Experts of a small language model.
Size: width 320, vocabulary 17915, 139M parameters.
Training: a variant of Adam for the experts, 8567 steps.
Below are experts of layer 9 (counted from 0) of a mixture-of-experts language model. Rows are named router (the router's row for the expert), down (a neuron's output weights, with its number) and show model dimensions 0-39. Each number is 50 + 15 x the weight over its row's rms, rounded and kept within 0 to 99.
After each expert's rows: a language model's description of what the expert responds to; "comes before" lists some tokens at least twice as common just after its tokens as in all text. This comes from a sample of Wikipedia text that the model never trained on. Tokens count by the router's weight.

# expert 24
router:60 36 30 54 56 33 42 72 56 79 69 28 62 63 27 58 42 38 50 72 46 44 55 60 48 40 43 68 43 30 53 75 39 48 91 61 39 31 54 56
down0:42 50 25 54 50 36 55 36 48 34 63 48 35 24 44 59 59 57 49 43 54 36 25 41 45 38 55 61 51 47 68 51 18 56 39 28 55 52 45 27
down1:25 43 63 63 53 53 18 20 48 50 43 76 57 56 31 59 44 41 68 58 54 55 34 85 45 46 76 46 46 46 43 59 43 35 18 51 64 54 53 41
down2:37 82 54 65 41 31 58 37 49 36 28 67 45 41 40 44 39 50 40 52 29 51 38 60 34 59 37 19 62 55 23 34 42 32 53 61 51 38 24 29
down3:51 53 39 52 57 33 24 41 50 32 56 45 42 65 48 37 68 48 46 49 72 68 29 65 18 56 46 45 70 32 52 52 53 63 54 51 54 62 32 57
down4:66 50 55 33 65 35 40 46 78 60 69 57 59 66 60 40 38 63 27 56 53 29 58 35 71 54 29 54 62 58 34 69 67 59 54 74 26 59 43 48
down5:35 63 34 55 60 38 60 73 58 30 25 51 45 40 71 63 43 50 39 48 68 44 34 51 39 52 42 49 20 40 38 64 44 55 69 43 67 29 49 73
It responds to: Phrase-final words. Last word or word piece of a noun phrase or name just before a period or comma, such as Ocean, Conservatives, RAF, etc, respectively.
comes before: ".", ".\n\n", ",", " and", ".\n", " in"

# expert 2
router:52 52 63 68 31 49 65 55 49 15 28 64 59 62 44 57 71 48 20 51 54 81 61 53 64 33 40 34 45 54 44 58 63 69 47 53 76 59 35 61
down0:29 45 30 49 56 44 34 40 41 39 36 52 57 58 25 49 56 68 66 52 45 14 68 62 63 46 79 66 62 63 52 59 41 55 23 36 62 63 53 26
down1:42 55 51 80 56 22 37 34 60 52 33 65 67 51 50 54 54 70 58 63 19 51 47 56 52 72 59 35 38 47 40 53 60 39 15 43 58 54 46 49
down2:22 55 68 92 73 37 67 58 26 58 49 69 46 49 42 35 46 49 66 52 73 63 13 18 45 25 37 37 47 73 42 47 40 43 49 51 59 28 24 45
down3:44 43 56 46 72 53 60 32 34 24 47 75 51 25 18 48 46 70 30 47 51 78 28 70 36 55 48 48 40 11 46 42 45 44 56 44 53 62 40 37
down4:48 53 37 35 54 18 26 61 47 43 50 59 41 54 81 65 54 83 41 65 72 32 26 47 39 62 61 63 31 89 65 36 30 50 59 48 22 58 36 62
down5:65 45 49 53 52 65 88 68 53 42 11 42 32 46 73 48 51 80 60 37 73 53 27 40 41 33 77 36 43 64 54 48 42 24 63 52 55 58 69 70
It responds to: Sentence-ending punctuation, separators. Periods ending sentences (often before It/The), plus table pipes, heading ==, list dashes and colons, frequent in species stubs.
comes before: " The", " It", "-", " In", " This", " \""

# expert 56
router:88 33 45 73 40 62 65 44 34 38 57 62 61 43 64 58 81 44 53 51 47 65 45 54 55 61 67 55 54 51 51 51 62 63 53 71 66 25 43 74
down0:43 64 54 35 68 44 32 44 57 27 51 54 49 52 18 42 49 62 67 62 56 21 55 42 62 68 81 47 53 58 34 34 33 43 18 25 49 62 74 11
down1:49 63 54 74 66 39 17 69 69 45 49 57 45 47 40 49 54 37 47 54 50 60 51 53 41 51 32 33 38 44 54 58 68 46 43 63 79 68 49 49
down2:37 67 54 48 69 46 78 39 49 46 44 43 32 39 50 57 60 45 76 64 50 54 46 58 58 52 43 32 56 54 30 21 27 17 53 74 58 40 22 36
down3:38 37 53 40 46 51 35 46 57 24 48 52 51 61 32 48 60 76 28 57 56 69 47 65 39 58 53 57 37 43 32 53 44 53 46 44 43 63 53 50
down4:36 27 76 59 53 38 40 34 43 44 33 55 44 57 57 63 52 74 59 73 64 25 53 57 42 61 41 49 51 63 34 29 31 78 21 50 42 57 65 53
down5:40 35 49 60 84 25 60 65 77 74 27 51 59 51 83 79 55 77 30 63 56 46 21 35 68 36 57 47 32 40 53 40 47 51 63 70 42 50 57 64
It responds to: Verb and noun endings. Suffix pieces and whole words for actions or abstractions in prose, like -ing, -ances, fighting, continues, connection, progress.
comes before: " to", " with", ".", ",", " and", " of"

# expert 31
router:52 51 45 62 71 26 50 82 65 39 40 46 31 79 55 36 59 48 60 78 48 30 42 37 31 62 48 61 32 25 64 34 47 18 53 53 44 63 04 54
down0:67 52 35 34 62 56 45 50 62 57 35 60 53 58 48 36 30 63 62 66 44 24 46 42 49 51 54 60 70 62 53 50 36 29 23 60 22 56 34 22
down1:40 37 51 48 42 45 51 66 38 22 40 51 68 25 30 39 56 66 62 58 65 71 44 62 47 39 55 38 61 45 40 53 46 40 00 46 50 54 62 64
down2:30 66 42 76 36 41 62 32 66 63 38 51 46 43 45 38 27 63 61 49 76 46 44 69 53 73 44 40 31 49 05 44 50 45 69 86 56 32 72 43
down3:25 32 70 55 42 55 58 23 39 40 46 63 36 52 60 51 44 83 38 54 63 58 45 51 35 28 60 35 28 58 41 64 35 66 68 45 65 64 56 54
down4:51 39 59 44 55 36 37 45 61 51 73 69 67 55 68 57 32 83 66 45 63 38 65 75 42 36 24 54 57 64 58 48 46 77 50 59 16 59 38 61
down5:49 62 49 56 49 58 59 89 47 27 50 55 33 33 96 74 61 76 43 52 58 62 41 48 51 53 69 35 46 51 55 71 47 44 51 54 51 47 52 57
It responds to: Name-cell separators. Pipes, opening parentheses and dashes right after a person's name in boxing records, episode lists and biographies, as in Ace Hudkins | SD.
comes before: " ", "born", " |", "1", "2", "3"

# expert 40
router:58 70 47 45 48 53 49 81 44 39 49 59 75 36 33 27 44 54 35 32 50 60 65 41 40 64 21 43 43 25 65 53 22 50 55 31 52 39 63 05
down0:53 26 68 67 57 48 65 65 23 41 60 47 49 53 44 33 61 41 75 36 60 18 30 23 67 34 62 49 59 54 22 27 22 63 56 49 55 42 26 56
down1:15 28 66 49 52 50 33 56 45 65 43 50 41 87 38 58 57 56 59 42 58 42 40 69 39 48 64 63 51 64 38 42 48 78 31 52 85 65 50 63
down2:34 43 48 90 62 45 58 44 48 47 57 43 49 63 81 64 37 44 99 53 38 57 35 54 48 36 41 40 58 43 20 35 28 55 56 66 65 49 47 43
down3:52 43 54 72 84 46 33 50 68 49 62 58 54 44 28 37 36 71 34 48 62 64 33 31 42 35 49 22 29 34 40 60 61 69 53 34 31 31 42 65
down4:18 34 37 25 50 37 16 23 69 61 53 78 77 43 60 42 47 65 40 51 57 39 52 48 61 47 36 50 44 52 85 48 42 63 41 21 52 68 23 51
down5:66 34 40 63 59 23 50 75 72 58 27 69 50 51 72 77 72 45 48 67 45 53 40 28 47 44 56 36 22 58 56 69 39 29 66 69 54 20 60 51
It responds to: Prepositions of time, place. Prepositions starting time, event or place phrases in narratives, especially in, after, during, at, such as in the third quarter, During this assault.
comes before: " the", " a", " his", " The", " an", " May"

# expert 17
router:74 31 49 65 26 67 44 62 41 45 70 45 61 42 73 48 62 65 67 46 64 50 52 39 40 41 43 76 44 84 33 36 38 66 27 44 28 28 42 46
down0:55 59 47 34 51 54 47 73 49 25 62 70 61 56 46 36 50 67 56 22 62 30 47 67 60 36 70 43 84 77 33 56 34 44 49 46 41 83 53 41
down1:29 35 53 35 74 59 28 45 27 42 61 46 34 75 47 50 62 71 45 74 52 34 43 81 38 52 49 58 33 52 64 55 32 38 36 61 84 68 60 60
down2:42 50 41 42 54 45 66 55 49 30 58 27 67 40 66 65 45 70 39 46 45 45 51 51 35 82 39 30 61 41 18 28 52 42 39 80 47 40 56 31
down3:43 57 50 36 55 34 26 36 40 35 35 50 51 56 36 25 73 64 32 37 56 53 39 63 17 31 46 46 36 63 54 54 38 50 55 51 50 67 29 68
down4:43 37 72 36 61 32 27 31 53 53 65 47 57 74 62 31 50 58 47 34 75 26 67 67 38 52 42 60 49 73 51 47 44 61 34 55 50 83 41 61
down5:64 64 55 62 62 42 56 75 71 53 29 48 12 49 92 83 53 67 44 60 62 61 15 32 39 45 54 33 32 45 54 54 30 50 84 65 46 42 54 68
It responds to: Abstract plural nouns. Abstract or generic nouns and participles in expository prose, often plurals before of or and, e.g. resources, activities, designed, facilities.
comes before: " of", ",", " and", " to", " in", " by"

# expert 8
router:30 35 75 54 32 43 48 31 56 39 36 77 28 57 54 64 42 72 77 60 70 31 37 36 51 53 30 44 63 53 52 52 43 71 57 45 35 40 81 66
down0:39 52 37 52 34 43 43 36 58 48 64 44 53 71 51 42 43 65 48 51 60 24 48 45 60 58 45 38 66 77 57 39 16 26 74 62 64 70 50 22
down1:36 49 49 61 62 86 38 56 89 48 54 57 64 53 15 57 50 58 62 65 40 67 43 64 50 36 52 52 42 46 43 65 54 39 52 51 60 52 44 62
down2:53 67 34 91 61 57 32 20 33 31 70 55 46 62 41 72 61 32 76 78 46 48 41 42 33 55 44 34 43 53 33 59 54 59 58 56 48 26 20 34
down3:42 57 49 43 24 48 38 59 61 16 47 65 61 32 48 46 45 51 49 58 59 56 34 81 46 30 64 49 33 38 50 42 67 56 43 62 62 70 57 63
down4:39 33 55 59 70 28 32 37 46 52 45 52 86 58 54 51 54 94 60 49 72 24 72 52 52 42 35 47 61 79 46 53 41 70 41 42 41 48 54 37
down5:56 71 67 59 54 46 71 64 53 37 03 47 45 27 63 66 48 33 50 48 69 63 49 36 67 65 56 58 41 63 38 13 40 34 65 58 57 45 31 71
It responds to: Sports table cells. Pipes, spaces, parentheses and digits inside sports result tables (football squads, NASCAR, cycling, swimming), e.g. Team Sunweb |, (on loan.
comes before: " ", " ·", "|", ")", " +", "from"

# expert 46
router:36 39 38 29 49 33 50 69 34 41 41 23 46 71 41 52 64 74 80 70 59 57 63 59 54 69 41 64 37 59 50 59 45 83 70 75 76 56 58 66
down0:51 56 41 43 37 37 45 35 45 40 87 66 61 53 62 62 44 54 41 60 49 44 27 40 49 39 47 40 62 75 53 55 40 43 28 56 41 61 48 14
down1:38 41 52 63 78 52 39 65 43 68 72 59 77 74 36 44 24 50 46 45 62 38 40 59 58 48 36 49 53 28 57 52 41 16 32 51 49 57 59 43
down2:31 66 42 63 64 42 65 36 46 57 53 52 62 43 80 49 50 58 42 63 44 41 29 39 21 29 20 24 60 63 55 35 52 21 32 67 82 57 65 23
down3:34 51 40 49 41 46 41 40 47 40 50 49 58 41 34 37 63 90 59 31 67 66 33 39 52 47 48 57 52 32 56 38 46 41 46 41 39 79 41 45
down4:63 52 58 47 74 60 39 38 49 60 45 53 73 73 63 83 54 56 56 53 59 44 65 44 26 38 36 58 47 52 80 59 46 71 53 60 24 58 24 39
down5:36 48 42 63 67 64 70 57 72 60 36 62 58 59 46 65 64 84 52 30 45 61 13 18 73 65 57 50 48 67 33 48 33 37 74 47 55 33 52 55
It responds to: Headings and list structure. Words in section headings, See also lines, en dashes in season ranges, and sentence openers, such as Death and legacy, Career, 1957–58.
comes before: "==\n", "20", " also", "==\n\n", " ==\n", "19"

# expert 1
router:30 62 45 44 28 43 31 45 51 43 41 45 45 59 36 85 58 29 50 60 22 72 34 28 70 56 59 38 37 61 54 28 41 73 30 33 76 46 64 46
down0:36 33 50 73 32 52 41 49 44 43 81 54 58 55 52 43 48 67 57 49 45 40 24 31 39 39 57 58 82 66 40 32 26 36 56 41 66 56 47 16
down1:36 64 52 59 34 48 48 53 39 55 56 67 41 52 37 33 40 36 86 60 53 68 59 61 60 42 45 43 29 49 51 55 38 53 34 50 58 61 70 63
down2:40 41 65 52 60 54 79 22 69 30 54 57 53 37 39 25 45 20 72 25 25 62 39 65 27 61 61 51 54 29 06 60 71 56 59 57 58 50 41 17
down3:38 34 39 35 57 34 46 70 92 39 49 15 52 63 59 37 52 55 44 50 17 62 49 59 30 56 56 68 20 30 61 45 54 59 54 32 50 64 25 49
down4:52 25 77 26 43 56 49 40 50 50 54 77 63 61 43 45 63 76 53 40 98 35 37 36 78 69 45 55 36 73 70 40 60 62 68 63 39 46 46 82
down5:61 52 45 47 80 45 70 43 37 36 31 44 38 55 79 54 52 64 48 53 65 44 48 29 44 31 42 48 52 49 49 42 46 54 51 51 56 51 63 84
It responds to: Table and infobox cells. Row-opening pipes and field labels in tables, infoboxes and census sections, such as | before Sheet, Preceded, Turnout, Phylum, ″N.
comes before: " |", ":", "|", " by", " (", " Sheet"

# expert 6
router:33 85 22 58 48 33 60 58 55 50 08 73 36 76 65 53 52 51 37 34 48 41 44 49 47 71 42 15 56 69 56 34 29 66 48 66 67 59 54 44
down0:61 49 41 53 49 64 17 45 53 22 73 32 54 44 49 38 39 61 48 56 70 34 18 60 63 54 64 54 76 72 45 57 46 33 33 59 48 60 29 46
down1:24 50 25 54 38 47 20 77 49 59 55 60 50 67 35 51 53 63 44 60 60 65 47 71 43 46 64 42 46 55 62 92 37 31 35 38 67 60 74 55
down2:31 66 48 53 60 46 56 45 57 50 60 68 50 29 55 51 35 41 30 55 44 47 46 57 46 57 26 34 56 36 28 42 43 39 21 74 68 50 45 31
down3:49 35 45 53 45 40 46 22 40 38 50 58 42 54 34 28 51 69 47 64 38 67 40 55 53 63 31 57 64 56 33 42 45 53 62 51 41 55 66 68
down4:57 46 52 43 26 21 28 44 33 68 57 25 55 77 65 56 36 41 33 49 60 27 74 65 31 87 53 70 34 72 53 54 76 60 62 58 51 53 41 60
down5:48 59 58 54 53 41 46 71 61 55 30 48 51 46 68 90 47 82 37 45 49 35 58 42 49 44 57 12 32 41 38 37 43 57 61 62 68 76 82 54
It responds to: Section heading words. Words inside wiki section headings between == marks, such as History, Cast, Plot, Reception, or country names like Czech Republic.
comes before: "==\n", "===\n", "==\n\n", " ==\n", "===\n\n", " ==\n\n"

# expert 48
router:58 38 28 74 45 67 68 68 40 76 27 62 59 28 52 46 57 50 50 48 34 54 43 35 48 65 77 51 37 41 46 55 36 56 46 58 39 61 49 49
down0:48 34 31 40 43 42 45 38 61 26 69 55 59 45 39 39 77 46 91 41 40 55 54 58 58 45 79 60 87 68 54 59 40 18 40 37 63 64 43 19
down1:37 37 65 50 73 64 41 58 63 44 56 51 28 59 47 62 46 57 42 60 60 56 44 43 72 59 46 30 32 52 51 56 43 39 42 63 51 74 52 33
down2:42 77 66 84 57 50 65 43 61 53 52 53 54 49 42 69 17 50 54 66 56 46 49 72 43 49 36 32 46 59 26 37 51 28 38 39 68 43 58 46
down3:53 42 51 35 59 45 43 43 69 06 39 46 48 55 45 50 41 66 53 35 64 53 53 47 53 52 48 26 26 27 64 43 52 56 56 58 45 59 51 69
down4:29 46 65 45 48 47 35 39 47 56 56 66 81 79 64 55 26 46 27 44 44 34 37 63 49 47 24 57 59 49 51 58 67 70 47 37 33 49 42 78
down5:52 68 37 57 64 54 84 80 66 45 21 52 40 35 54 99 55 46 35 50 46 55 44 37 47 67 55 40 40 61 70 54 44 48 58 56 74 27 45 83
It responds to: Prepositions of place, origin. Prepositions and clause-linking words in plot or biography text, such as in, from, at, when, near, inside, often after set or born.
comes before: " the", " a", " his", " an", " New", " her"

# expert 23
router:46 35 85 35 35 63 65 29 57 68 53 19 26 44 33 61 59 66 82 52 40 61 51 40 65 37 50 30 50 46 22 52 58 73 63 51 63 66 74 17
down0:49 36 41 44 48 59 30 32 65 41 38 46 34 54 26 52 37 63 60 49 31 36 36 54 60 54 78 31 88 54 39 47 36 29 04 30 46 25 30 44
down1:44 72 64 34 55 47 37 24 22 43 33 41 48 80 41 66 43 61 36 71 40 42 40 26 42 60 19 42 44 57 62 52 47 26 35 73 64 63 60 59
down2:32 44 50 97 44 38 45 37 29 56 86 66 67 56 56 60 48 70 75 35 40 29 57 66 59 62 30 51 56 17 54 30 67 36 29 74 30 40 42 56
down3:66 51 33 38 70 24 24 62 67 33 64 58 50 80 53 43 40 70 62 18 58 50 44 65 37 47 51 37 66 37 54 69 55 62 57 57 33 66 25 43
down4:48 56 70 54 65 43 46 34 58 45 63 63 64 60 36 27 37 71 36 35 65 33 68 50 40 59 40 44 56 39 66 50 58 78 57 39 11 60 55 77
down5:54 62 58 58 84 44 79 70 48 45 21 62 23 43 53 66 40 75 32 66 45 31 45 38 67 76 51 31 33 51 52 76 45 54 77 34 93 29 71 77
It responds to: Verbs taking objects. Transitive verbs and prepositions right before their object, often after to or not, e.g. mention, measure, regarding, of.
comes before: " the", " a", " that", " his", " it", " her"

# expert 36
router:61 66 41 34 58 62 57 36 48 37 29 57 42 56 40 24 69 43 73 39 43 59 50 48 36 34 54 66 23 62 65 57 43 75 62 35 31 35 26 13
down0:45 39 26 29 75 64 37 55 65 21 65 22 79 57 50 45 60 61 37 68 51 49 40 39 59 49 50 55 63 71 56 53 44 56 49 66 67 64 52 38
down1:60 40 63 36 45 42 45 79 58 48 26 45 63 74 35 51 52 52 43 62 24 46 57 50 33 70 51 43 47 62 24 48 29 34 41 61 27 67 66 40
down2:46 86 34 58 47 48 49 44 64 62 25 66 58 37 51 59 43 54 64 62 26 65 43 36 31 57 62 39 48 59 44 26 32 61 55 40 65 45 18 20
down3:37 46 41 37 75 34 58 35 76 41 50 53 80 57 35 35 37 79 33 46 76 48 58 67 51 50 58 43 37 39 58 69 29 64 51 33 53 50 39 58
down4:49 56 81 44 30 27 31 37 58 47 40 53 49 83 52 45 54 68 49 46 42 30 34 51 20 69 49 71 53 49 53 60 51 65 39 58 50 61 41 41
down5:74 57 54 51 66 41 60 52 71 42 37 71 42 51 58 50 60 55 37 50 73 46 67 56 41 55 65 51 38 49 29 69 38 53 87 31 50 32 47 60
It responds to: Relative pronouns and subjects. Relative pronouns and subject pronouns or nouns right before a verb, such as who, which, that, he, she, they, it.
comes before: " was", " were", " had", " is", " would", " are"

# expert 21
router:41 39 42 64 84 69 46 48 52 53 24 26 65 43 58 44 63 57 56 78 42 50 67 38 76 48 78 31 65 52 62 25 49 57 77 38 53 39 49 44
down0:58 64 50 39 38 54 46 39 45 62 42 74 61 45 35 23 65 50 40 53 37 49 56 47 62 58 97 53 81 64 49 47 52 41 25 30 42 45 36 22
down1:21 59 43 39 35 46 46 61 42 76 38 57 40 58 22 68 48 83 28 63 63 67 71 76 56 36 61 45 27 44 66 62 53 16 40 15 46 63 60 44
down2:53 57 79 63 38 48 83 40 23 39 42 63 40 61 36 49 45 51 48 38 50 37 40 57 21 63 43 34 50 39 48 45 35 36 36 34 30 51 66 43
down3:46 40 49 25 78 10 34 46 57 43 63 42 55 41 38 46 54 61 43 53 69 47 36 51 30 49 48 49 47 24 54 50 58 46 35 50 58 60 38 49
down4:36 44 45 42 81 30 33 30 43 44 59 65 50 49 54 55 59 60 38 57 72 48 58 33 36 48 35 66 54 66 56 51 68 71 42 70 34 59 47 36
down5:64 77 52 46 78 59 51 54 49 29 32 33 45 49 35 83 43 73 71 69 47 57 45 45 34 35 54 40 46 65 48 56 52 37 76 45 66 18 78 62
It responds to: Relational prepositions and have. Prepositions and have/has/having that attach a property to a noun, especially with after people or players, as in students with, who has.
comes before: " the", " a", " been", " an", " their", " no"

# expert 51
router:76 37 67 31 50 64 45 65 61 27 47 78 32 36 46 51 60 25 76 51 43 67 32 36 32 53 19 49 57 35 60 17 59 62 62 64 48 53 43 60
down0:52 28 57 21 40 34 49 72 57 54 47 51 70 55 58 44 40 51 44 58 67 45 77 63 52 40 51 60 97 47 43 40 42 46 44 45 13 69 71 56
down1:18 53 46 69 16 30 42 57 51 61 50 70 43 41 44 52 61 57 62 48 50 53 36 57 40 55 55 38 58 42 61 45 43 51 41 59 68 75 44 52
down2:72 70 29 90 67 61 59 39 54 48 79 49 76 59 40 35 31 46 35 51 28 63 49 48 54 56 21 53 67 45 20 42 40 55 47 51 70 34 30 22
down3:36 40 49 41 64 53 38 32 46 24 21 50 41 43 36 23 51 54 48 45 45 53 64 65 58 42 55 30 40 40 55 67 34 60 40 56 44 68 39 48
down4:42 45 77 67 35 24 35 42 00 57 49 64 50 71 58 47 37 54 68 78 76 24 62 63 51 45 32 38 48 65 66 57 58 72 37 74 23 63 43 72
down5:55 31 52 52 43 49 90 59 71 21 14 46 07 57 64 66 75 39 33 74 45 38 42 35 51 61 61 54 41 58 31 57 38 50 51 46 57 38 61 71
It responds to: At in sports biographies. At, Born, and attended in athlete career accounts, like freshman at Ohio State; also north/south in route tables and table cell spaces.
comes before: " the", ":", " –", " as", " at", " New"

# expert 28
router:44 47 66 59 45 43 64 23 57 48 72 41 26 63 56 64 61 61 58 68 43 42 36 62 32 45 39 70 58 41 39 40 74 67 52 44 38 51 61 64
down0:48 65 57 47 67 57 25 49 83 40 55 53 36 51 52 65 53 28 46 29 33 30 50 48 59 57 64 52 94 71 47 27 40 31 54 43 47 61 60 54
down1:17 45 54 44 65 60 34 58 51 49 38 49 41 78 41 52 42 61 40 65 67 45 64 69 41 38 48 35 37 41 45 52 53 46 39 56 59 73 77 40
down2:54 57 37 60 43 33 57 44 44 51 49 52 47 60 61 40 34 53 63 69 41 47 21 49 20 49 31 23 90 38 41 48 46 36 60 24 62 53 30 59
down3:47 46 38 36 51 39 43 42 49 31 50 43 53 48 54 31 37 53 53 40 38 55 41 48 48 59 39 56 28 25 43 56 45 66 44 34 75 62 33 66
down4:48 47 63 69 56 45 37 37 32 42 73 57 48 82 54 40 25 39 40 47 82 23 36 78 62 58 31 62 73 78 61 60 40 72 58 50 55 46 50 48
down5:43 39 64 52 74 36 73 64 62 50 18 51 34 72 49 57 61 76 34 56 55 54 60 48 52 43 42 34 37 50 12 65 55 46 55 28 63 35 55 60
It responds to: Table cell openers. Space, parenthesis or currency sign opening a numeric value in election and statistics tables, such as | 3,125, (aged 17), $, £.
comes before: "1", "2", "0", "3", "aged", "4"

# expert 3
router:44 49 40 30 46 33 38 66 67 53 68 70 55 31 54 55 42 57 29 41 48 55 70 23 27 20 38 28 40 35 61 53 59 43 64 39 38 40 60 22
down0:48 58 46 67 62 38 41 43 49 37 60 30 53 39 46 19 56 67 60 62 67 24 41 79 49 67 67 57 73 60 43 43 35 67 48 52 40 85 41 38
down1:33 54 61 62 74 46 33 57 40 69 70 64 37 72 21 48 65 51 51 32 47 47 52 61 46 37 47 40 50 43 44 60 58 58 46 40 63 56 51 65
down2:52 52 34 51 73 32 43 41 42 47 43 54 43 43 42 52 39 38 60 61 45 53 57 54 29 53 52 57 39 71 37 38 45 38 48 39 58 31 27 27
down3:62 55 36 62 64 40 32 35 65 63 77 70 66 34 31 42 41 71 40 78 66 59 27 55 31 35 37 46 23 34 43 44 32 59 55 49 69 60 40 56
down4:36 65 67 38 39 39 30 57 53 49 65 64 61 77 50 57 40 62 49 52 62 20 44 50 35 53 46 39 65 60 29 49 50 79 58 50 40 53 46 40
down5:62 53 47 74 70 43 66 64 45 38 27 31 43 41 65 65 49 70 31 65 48 42 55 25 47 45 40 54 30 36 39 56 33 57 78 53 49 30 68 72
It responds to: Periods after numbers. Periods and other punctuation following digits or abbreviations, such as chess move numbers (6.c4), version numbers, initials, and sentence-final periods.
comes before: " |", "5", "0", "1", "2", "3"

# expert 60
router:68 79 44 30 18 34 65 63 64 54 50 33 45 73 54 56 51 52 49 65 55 64 58 37 43 59 35 70 45 42 60 64 25 37 82 40 38 34 74 43
down0:40 57 39 40 42 32 54 72 44 43 70 29 71 54 47 52 67 59 68 42 33 31 42 28 74 50 54 68 69 39 49 65 26 51 31 25 66 51 22 38
down1:30 38 33 44 41 72 31 57 40 27 55 64 55 73 40 58 66 51 57 64 56 52 40 58 45 41 62 41 66 29 53 55 42 37 33 29 70 80 87 71
down2:61 58 38 67 60 59 68 55 62 57 32 40 52 40 54 54 27 47 65 59 59 74 24 54 39 74 45 41 36 55 27 22 44 42 45 30 46 47 31 27
down3:36 60 37 48 71 48 54 35 55 49 46 69 45 54 46 60 58 67 33 57 85 63 37 53 48 66 38 46 04 35 57 54 53 25 34 27 58 53 27 57
down4:68 33 57 36 53 42 40 51 50 38 82 72 87 55 43 58 26 62 38 52 76 21 50 40 45 72 47 67 66 54 52 36 64 59 45 82 41 59 47 58
down5:31 47 51 57 41 49 42 60 43 23 69 37 45 47 76 66 52 40 47 42 60 63 48 37 38 63 51 55 39 45 48 70 32 37 75 42 60 29 72 75
It responds to: Plural and organizational nouns. Nouns ending a clause, often plural or collective groups and bodies, such as companies, troops, council, Corps, District, plus built, arrested.
comes before: ".", ",", " in", " and", " to", ".\n\n"

# expert 22
router:39 33 29 31 52 60 54 54 48 21 37 36 35 17 54 43 78 63 68 82 12 37 51 42 46 66 51 70 74 77 52 58 69 64 70 42 72 63 50 55
down0:74 54 69 30 49 50 49 48 51 31 84 60 47 41 48 51 41 32 52 42 45 36 44 53 86 35 46 75 49 62 32 36 22 58 27 69 41 35 47 26
down1:50 51 67 55 39 58 40 65 31 24 35 57 52 82 37 27 40 49 46 08 52 47 55 51 49 55 42 75 32 45 35 57 53 41 35 48 46 63 58 43
down2:63 59 60 60 42 68 66 43 25 63 49 55 53 43 52 66 45 27 54 54 44 57 43 48 59 57 35 24 36 69 41 52 29 36 40 45 99 30 46 15
down3:55 60 47 42 53 23 37 68 62 53 53 54 46 42 46 55 46 55 28 27 44 55 59 57 65 35 33 66 32 41 43 47 46 35 64 31 48 62 55 75
down4:43 35 54 39 60 07 50 44 37 60 65 52 57 64 37 44 53 44 33 27 61 32 67 78 37 52 36 42 50 72 48 52 76 78 50 60 49 38 48 68
down5:32 48 53 53 66 34 59 67 56 49 30 56 31 52 70 63 47 46 40 61 59 52 59 44 54 57 47 61 42 43 21 60 54 62 87 45 48 18 82 73
It responds to: Space before numbers. Space or hyphen tokens joining a word to a following number or code in dates, rounds and tables, such as Round 1, July 3, Figure-8.
comes before: "20", "19", "1", "2", " |\n", "18"

# expert 7
router:73 33 68 62 49 71 47 55 50 52 58 38 31 56 47 49 49 55 54 65 51 43 73 46 58 33 62 70 62 32 46 61 37 67 68 41 71 43 50 37
down0:50 20 61 48 71 35 50 61 67 33 45 61 46 45 38 47 48 72 50 34 77 14 37 54 73 40 62 33 74 76 50 51 26 33 48 15 63 56 60 20
down1:35 38 67 48 62 50 49 50 64 47 54 34 42 65 25 54 50 71 44 63 66 45 36 82 41 50 61 48 45 26 50 68 36 51 38 51 66 93 58 41
down2:41 35 32 67 50 37 49 29 30 52 26 72 45 44 49 43 41 59 60 54 12 37 69 49 46 34 40 50 71 41 37 37 49 40 65 45 28 42 42 35
down3:30 25 37 56 56 55 35 61 49 24 63 47 33 56 50 59 63 58 39 17 49 62 40 39 27 31 43 51 57 44 59 52 57 50 44 39 83 41 51 71
down4:42 59 64 53 52 57 46 35 46 54 39 66 57 81 27 67 69 42 54 53 61 33 28 48 45 36 58 64 54 47 59 50 48 74 51 65 50 49 33 59
down5:25 39 62 58 46 35 78 85 54 52 27 49 28 48 60 76 45 58 28 56 68 39 56 42 67 66 59 53 14 45 28 46 49 52 61 52 46 52 55 73
It responds to: Prepositions after verbs. Prepositions following a verb or noun phrase, especially in, on, over, under, through, as in "reduced in", "support in", "over protests".
comes before: " the", " a", " his", " their", " its", " order"